config.toml
n_layer = 11
d_model = 256
n_experts = 16
experts_per_token = 2
d_expert = 384
d_shared_expert = 0
activation = "squared_relu"
moe_layers = [0, 1, 2, 3, 4, 5, 6, 7, 8, 9, 10]
n_empty_slots = 8
router_score = "softmax"
normalize_top_k = false
routed_scale = 1.0
balance_loss = 0.000202
balance_bias = true
init_std_router = 0.0235
lr_router = 0.000785
vocab_size = 8192
norm = "rmsnorm"
norm_eps = 1e-06
tie_embeddings = false
optimizer = "adamw"
lr = 0.00137
beta1 = 0.9
beta2 = 0.95
batch_tokens = [65536, 131072]
seq_len = 512
train_tokens = 515800000
steps = 5313
dataset = "wikipedia_en"
Below are experts of layer 2 (counted from 0) of a mixture-of-experts language model. Rows are named router (the router's row for the expert) and show model dimensions 0-255. Each number is 128 + 32 x the weight over its row's rms, rounded and kept within 0 to 255.
After each expert's rows: "mostly gets" lists some tokens that are sent to it at least half of the time. This comes from a sample of Wikipedia text that the model never trained on.

# expert 12
router [ 95 168 176  88  61 168  70 192 152  91 158 141  95 153 143 101 139 105  75 131 146 101 112 125 161 118 101 107 158 185  94 122 108 108 105 160 134 144  94 112 139 121 196 112 174 119  88  91 146  99 133 138 143 124 136  49 102 151 110 101  93 171  82 127  70 157 163 120 157 148 177 158 149  78 125  94 148 109 111 104 182 124 145 126 158 112  63 146 172  64 123 159 128 129 107  81 117 162  86 148  97  92 109  90  68 141 134 116  99 158 111 125 143 190 141 147 104 142 144 114 154 145 202 150  80 111 118 199 169  93 185 161  99 118 124 175 139 111  83 118 147 156 117 130 119  94 113 117 108 134 104  85 131  90 127  93 118 101 154 117 129 169 115 138 145 100 104 156 111 133 112  82 102  99 118 190 130  95 154 119 143  82 161 107 111 150  71 157 154 199 114  78 113 135 135 194 181 111 148  93 146 107  77  98  89 132 134  63 119 134 155 170 139 131 145 138 131 130  74 111  61 159 103 151 169  71  98 166  84  81 106  93 123  72 140 128 170 113  77 110  99  91 130 131  95 118  69  90 134 135 112 177  70 109 141  75]
mostly gets: " =", " '", "\n\n", "See", " Year", "="

# expert 3
router [142  97 113 112 134 145 111 175 165 143  94 163 175  94 134 214 114  70 120 128 134 145 171 154 121 124 136 188  71 167 171 184  83 106 170 129 151 119 109 209 136 150 124 151 115  45 154 147 164 103 109 147  98 133 131 111 123 138 115 134 162 130 174 134 166 132 126 133  78 104  94  92  86 218  89 106 150 129 105 135 134 113 102  95 121  61  94 142 131 155 153 126  98 118  74  99  93 124 102 144 154 182 165 144 160 161 145 109 132 123 108 190 137 119 105 139 130 195 180 133 127 172  87 118 147 107  88  72  84 115  88 147  80 133  87 101 157 149 152 173  75 115 103 111  88 119  91 125  89  88  84 160  74 172 120 148 135  91 130  92 195 138 142 205 110 158 110 154 126 166 120 170 123 144  73  80 126  94  97  96 155 174 127 166  88 138 160 127 110 117 116  72 168 114  81 125 179 163  61 159 132 172 158 135 128  83  88 133 173 127 128  92 114 104  98 106 156 129  92  92 174 138 153 130 108 188 129  91 126 118 108 125 133 151 133 143 142  99 127 187  94 121 150 145 137 199 164 113 110 114  64 103 157 164 133 128]
mostly gets: "field", " south", "sp", "way", " north", " east"

# expert 8
router [127 106 110  92 134 131 181 166 150 106 177 104 109 129 104 103  88 172  88 130 150  94 124  94  63 155 191 124 188  76  90 128 184  89 160 151 127 129 120  83  96 139  81 152 122 165 104 170 113 160 148  92 174  85 177 109  91 203  97 140 133 101 139 149 137  93 105 111 110 161 133 152 134  93 168 173  62 125 170 114 158 177 104 121 154 122  99  57 110  95 134 131 121  88 134 117 101  74 156  63  99 159  74 118 168 134 183 152 149  92  69 136 145  88  79 157 140 167 137 111 138 141 130 157 147 143 136 186  93 106  86  88 145  85 131 122  93 135 156  91 115 101 125 109 144 100 121 189 159 144 151 108  90 160 120 129 147 119 163 172 122 172 190 144 163 153 180  45 111  93 155 163  87 158 160 147 137  81 113 157 162 108 188 156  81 136 119 129 119 163 170 153  66 120 187 151 152 165 195 124 108 129 148 128 186 134 145 174 131 169 129 179  88 107  97 156 139 145 101 127 159 128 134 172 122 139 174 116 126 167 156 108  90 127 139  94 105 155 153 175  78 142 102  74 121 106 112 166 162 117 125 154 166 111  90  94]
mostly gets: ":", " –", " -", " $", " −", " including"

# expert 9
router [126 111 130  88  81 153 191 128 140  98 125 107 161 182  94 133 139 183 146 165 165 150 165  94 173 109  99 169 142 147 126  96 145 135  82 150 149 135 147 114 164 148  81  70 130  85 104 129 111 117 190 146 138 124 110 177 104  93  82  71 150  92 135  93 122 111 124 107 137 180  68 100 102 114 119 162 102 151  95  77 151  92  95 156 115 148 122 101 157 150 141 144 130  94 119 114 122  55 147 142 125 161  87 155 104 107  74 188  98  85 127 102 120 172 114 177 158 136 127  70 106 157 121 139 148 176 131 171 177 135 141  64 113 129 123 113 161 148 116 123 124  59 130  55 110 125 185 173 165 110 154 105 130 157 129  70 179 223 187 144 149 110 154 112 106 133  63  82 188 107 126 131 114 115 157  74 112 141 132 124 166  83 106  95 140 160 126 106 103 120 116 131 120 171 144 180 121 154 131  48 134 109 155 174 160 192 158 106 115 153  80 155 101 142 175 138 173 137 191 148 130 163 169  86 122  74 123 174 132 105  88 172 133 143 160 145  82 115 124 147 113 129 124  88 110 150  99 159 126 164 191  71 151 121 101 175]
mostly gets: " with", " about", " against", " being", " used", " be"

# expert 7
router [184 143  85 162 123 132  66 136 143  96  91 172 103  72  97 112 111  85 119 112 126 154 138 137 196 186 110 139 189  84 161  83  81 111  99 146 129 141 125 153 108  78  51 153 142 142 155 197 116 151 169 103  84 144 141  84 130 108 172 158 163 138 176 101 174 181 121 162  91  83 121  72 152 112 150 104 104 161 182 109  98 168 145 136  87 121 178 110  85 146 177 135 118 141  67 178 195 139  88 174 134  86 131 146 123 159 125 150 131 122 145 169  94 133 144 143 125 169 161 107 150  98  76 112  78  89 145  78 111 145 128 146 136 105 149 121 126 103 159 173 172  92  94 151 142 122 141 183 179 195 155 134  80 127 161 117  50  96 118 109 100 126 110 108 122  85 168 137 129 180 116 148 154 122 157  95 149 126 135 121 125 173 122 107 174  91 110  81  88  99 160 176 150  96  82 114 158 104 129 151 115 184 133 141 151  69 112 110 110 155  89  94 115 159 158 103 131  96 127  98 133 166 139 128  92 129  99 110 148 169 118  91  96 149  82 136 100 154 186 145 110  94 131 128 184 148 162 141  84 107  76  67  74 125  70 127]
mostly gets: "si", "eri", "oa", "ira", "ona", "elli"

# expert 1
router [ 95 134  81 136 149 122 106 114 160 190 113 111 100 127 161 119 134  51 170  97 109 107 106 138 144  76 136 135  99 150 102 158 145 157 164 104 132 141 100 121 123 199 204 106 157 167 154 127 138 179  91 136 137 128 128 129 106 136 105  90  88 127  88 170 171 146  65 128 128 167 113 140 113 176 133 113 162  84  86 121  84 110 159 145 157 157 158 117 147 120 107  77  74  83 107 183 104 186 228 117 153 123 160 133 175 136  95 152  95 128 151  94  98  68 124  60 143 105  90  76  89 104 137 158 143 127 155 136  99 117 125 131 127  94 115 175 149 122 102 162 157 228 160 147 138 107  88 119 103  97 113 156 141 158 170 152 154 120 116 100 113  66 144 193 128 167 114 135 101 102 105 101 183 108 141 127 130 107 111 133 113 166 181 126 200 116 125 108 124 145 112 159 147 116  82 140 144 116 124  89 138 101 156 112 114 115 118 139 130  60 121 130 142 139 169 131  90 177  65 105 115 111  68 113 121 176 107 112  80 105 159 129 144 181 153  74  62  83  78  97 189 128 138 181 192 162 142 129 107 120 165 110 183 150 191 120]
mostly gets: " later", " First", " final", "day", " early", "ugh"

# expert 15
router [105 146 124 155 160  95 119 147  93 145 146 115 163 114  85 105 164 111 164 160 148 139 116 164  92 125  73  91 157 116 118 168 182 125  98  98 143 181 137 125 152 166 138 151 121 123  79  57 128 168 154 116 143 170 130 168 156  96 186 120 115  96  98 141 115 163 181 152 179 138 134 157 123 100 175 151 122  71  97 131 149 119 127 109 108 138 103 132 153 182 108  85  91 163 185  78 139 143 151 116 140 146 165 136 114 100 186 136 114 102  47 112 166 103 115  94 137  26 126 141 122 123 185 158 156 121 135 121  95 167 100 147 147 168 200 102 119 109 121 148 120 111  88 125 165 169 104  97 166 133 177 136 186 137 162 101 124  92 111 162 129 119  92 142 140 101 183 172  99 101 160 170 122 142 184 135 194 142 157 104 104 153  95  78 191 135 124 125 151 125 202 140 142 115 152 101  86 133  97 131 106 185  92  74  70 180 138 145  99 111  78 209 159 154 130 118 156 120  77 166 151  67 139 160 156 127 129 129 134 157 109 177 229 132 133 164 105 184 135 100 158 155 100  97 156 153 130 129 132 168 190 143 116 135 131 147]
mostly gets: " these", " father", " These", " This", " platform", " though"

# expert 13
router [110 106 103  60  87  75 154 106 113 153 129 105 139 164 114 165 139 142 146 102 149 178 108 130  94 140 154 149  67 154 103 152 139 106  97 172 104 134 105 101 170 164 129 116 159  93 141 159 108 104 130 129 169 148  94 154 138 125 134 132 139 126 188  90 175 169 147 132 160 164  65 161  97 170 133 150 134 184 125 166 125 120  54 171 133 114  64 172 160 137 123  86  97 183 129 106  91 141 135  84 125 135 177 159 181 206 137 108 108  81 136 161 144 136  16 126  74 141 103 155 156 169 102 152 152  62 131 106  93 150 143 120  72 153 215 115 152  76 113  81 144 119 162 139 134 183 200 116 123 149 121 136 118 157 127 111 123 104  74 111 125 126  99 102 119 123 137 137 111 152  73 125 132 115 112 104 115 168  98 100 105 154  80 131 121 106 114 149 161 122 147  47 132 195  66 105 104 106 138  63 139 108 124 186 111 112 124 122 113 135 155 127 164 105 133 124 113 168 115 136 148  84 162 122  79 177 115  99 106  99  76 120 159 109 121 156 169 183 124 119  89  66 130 170 140 156 187 101 117 173 188 110 162 150  90 158]
mostly gets: "ness", "ative", " own", " original", "ent", "ous"

# expert 5
router [111 119 114 151 168 157 124 112  98  93 126  84 164  83  71  73 180 103  90  92 126 134 143 149 101 158 157 117 197 151 122 130  84 146 147 105 122  75 134 177 128 121 171 159  95 148 110  78 214 104  92 126 132 135 117 125 119 110 135 189 111 141 122 109 140  92 177 186 131  96  94 163  87  85 107 149 137 161 117 149 102 169 160  83 137 171 116 140 156  91 134  99 181 144 163 118 180 108  95 120 115  39 134  88  69  76 128  96 148 126 135 125 121 117 158 153 108 140 119 154  80 102  88 163  77 150 115  78  92 158 132 117 149 119  70 144 106 122 146 152  97 123 119  76 175 100  72 162 105 126 124  87 147 113 163 119 120 115 170 118 103  48 197 100 131  94 187 133 139  91 116 143 119 119 102 159 135 128 103 108 198 116 148 191 142 115 142 189  89 108  90 132 153  99 150 121 111 156 139 171 104 147  92  99 145 174 116 111 128  93 108  88 161 100 160 139 147  58 160 165 173 187 149  62 138  52 116 120 115 174 147 105 122 136 163 142 158 122 155 151 152 151 119 122 181  87  71 169 142 116  87 137  53 117 119 159]
mostly gets: " de", " Sha", " Di", " del", " ex", " dis"

# expert 11
router [127 142 169 102 132 163 163  99  99 118  93 167 136  94 138  71 119 152 110  85 126 174 148 114 121 165 143  86  92 154 154 104 104 145 160 106 115  81 108 181 171 114 118 156 118 102 115  91 151  66  41 126  70 153  93 155 119 137 103 126 103 117 181 114  68 116 120 121 132  95 198 153 138 119  84  89 125 123 160 191  80  87  98 140 118  67 131 122 160  62 122  78 126 149 145 133 118 134 102 125 182 145 114 162 111 107 135 106 131 140 191 149 179 157 106 140 151  71 145 152 105 154  96  78  77 107 129  99 181 122  71 145 148 136 193 114  95 171 184 168  99  65 118 119 142 106 171 174 132 104  61 119 173 120 161 102  94 132 103 145 132 123 122 144 174 165 121 117  89 115 136 132 105 124  95 117 123 140 125 167 124 117  94 134  93 130 174  90 208 130 123 154 136 174 179 183  84 109 132 146 162 206 127  75  84  63 140 108 134 147 136 105 112 139 119 122 164 149 183 145 109 161 202 143  86 148 137 134 105 185 143 138 198  87  92 133 204  51 126 141 110 166 105 125 124 127 138 112 154 157 108 111 124 131 142 154]
mostly gets: " Pal", " photo", "sch", "din", " Man", " title"

# expert 0
router [151  93 198  63 146  91 161 110 151 166  88 103 108 167 101 133 170 155 160 116  73 158  80  70 104 156 175 220  82  50  62 118 105 152  95  87 107 163 114 137  88 197 134  82 107 128 133 177  65 116  80 175 142 165 169  94 140  83 109 161 134 115 125  78 128  91 152  96 147 142  99 153 156  93 105 191 177 163 124  91 123  55 157 118 120 121  92  98 112 124 107 161 122 131  92 183  89 152 134  79 106 141 107  97 130 109  54 150 103 173 149 102  99 167 127 154  98 158 114 156 118 179 107 132 153 193 138  88  99 110 144  84 118 144  70 112 123 100 109 115 128 119 114 102 190 131 130 147 111  70 120  99 100 150 111 106 159 132 115 155 112 143  84  63 152 141  95 163 179 163 149 108 131 141 132 154 103 140 154 163 160 141 148 172 188 152 170 106 165 136  87  88 108 149 117 142 143 126 155 155 117 118  96 153 117 114 123 106 147 142 176 121 153  79 100 144  92  92  88 159 129 118  86  89 133  99 147 122 158  81 185 127  99 112 129 168 180 109  77 126 147 135 181  98 115 109 143 124 137  77 117 110 145 177 152 133]
mostly gets: " most", " such", " many", " both", " Votes", " known"

# expert 4
router [ 98 105 110 142 125 150 119  83 125 140 184  37 131 172 117 141  99 170 147 176 140 133  87 186 116 126 137 107 123  57 130 115 151 158  97  86 128  81 108  80 147 129 162 169 114  98 225 109 115 181 179 161 119 167 177  86 159 158 179  85  90 117 110 167 145 163 100 116 125 124 131  98 127 170 112 173 177 139 155 106 117 191 153 152 188 141 114 138  92 158 173 133 117 145 169 124 126 151 136 156 157 111  86 119 113 142 128  83 158  85  95 127 168 101 127  39 138  92  99 194 134  88 121 111  87 136 147 152 136 108 106 105  91 175 115 160  97 147  71  94 144 186 120 147 104 160 168 125  94 125 109 180 169 136  95 158 160 124 144 114 102 108 191 157 142 103 111 132  56 185 169 119 153  77 169 147 165 147 117 153  82  79 116 127  84 130 110 124 104 135 170 132  90 146 157 112  96 151 131 149  88  83 129 161  62 130 123 188 120 172  96 151 127 117 101 162 105 136 175 167 143  59 153 131 148 115 105 122 164 123 147 184 118 141 141 139 147 149 185 137  95 200 181 128 143 146 102  96 172  96 115 117  99 106 140 107]
mostly gets: " 11", " 12", " there", " 19", " 20", " 21"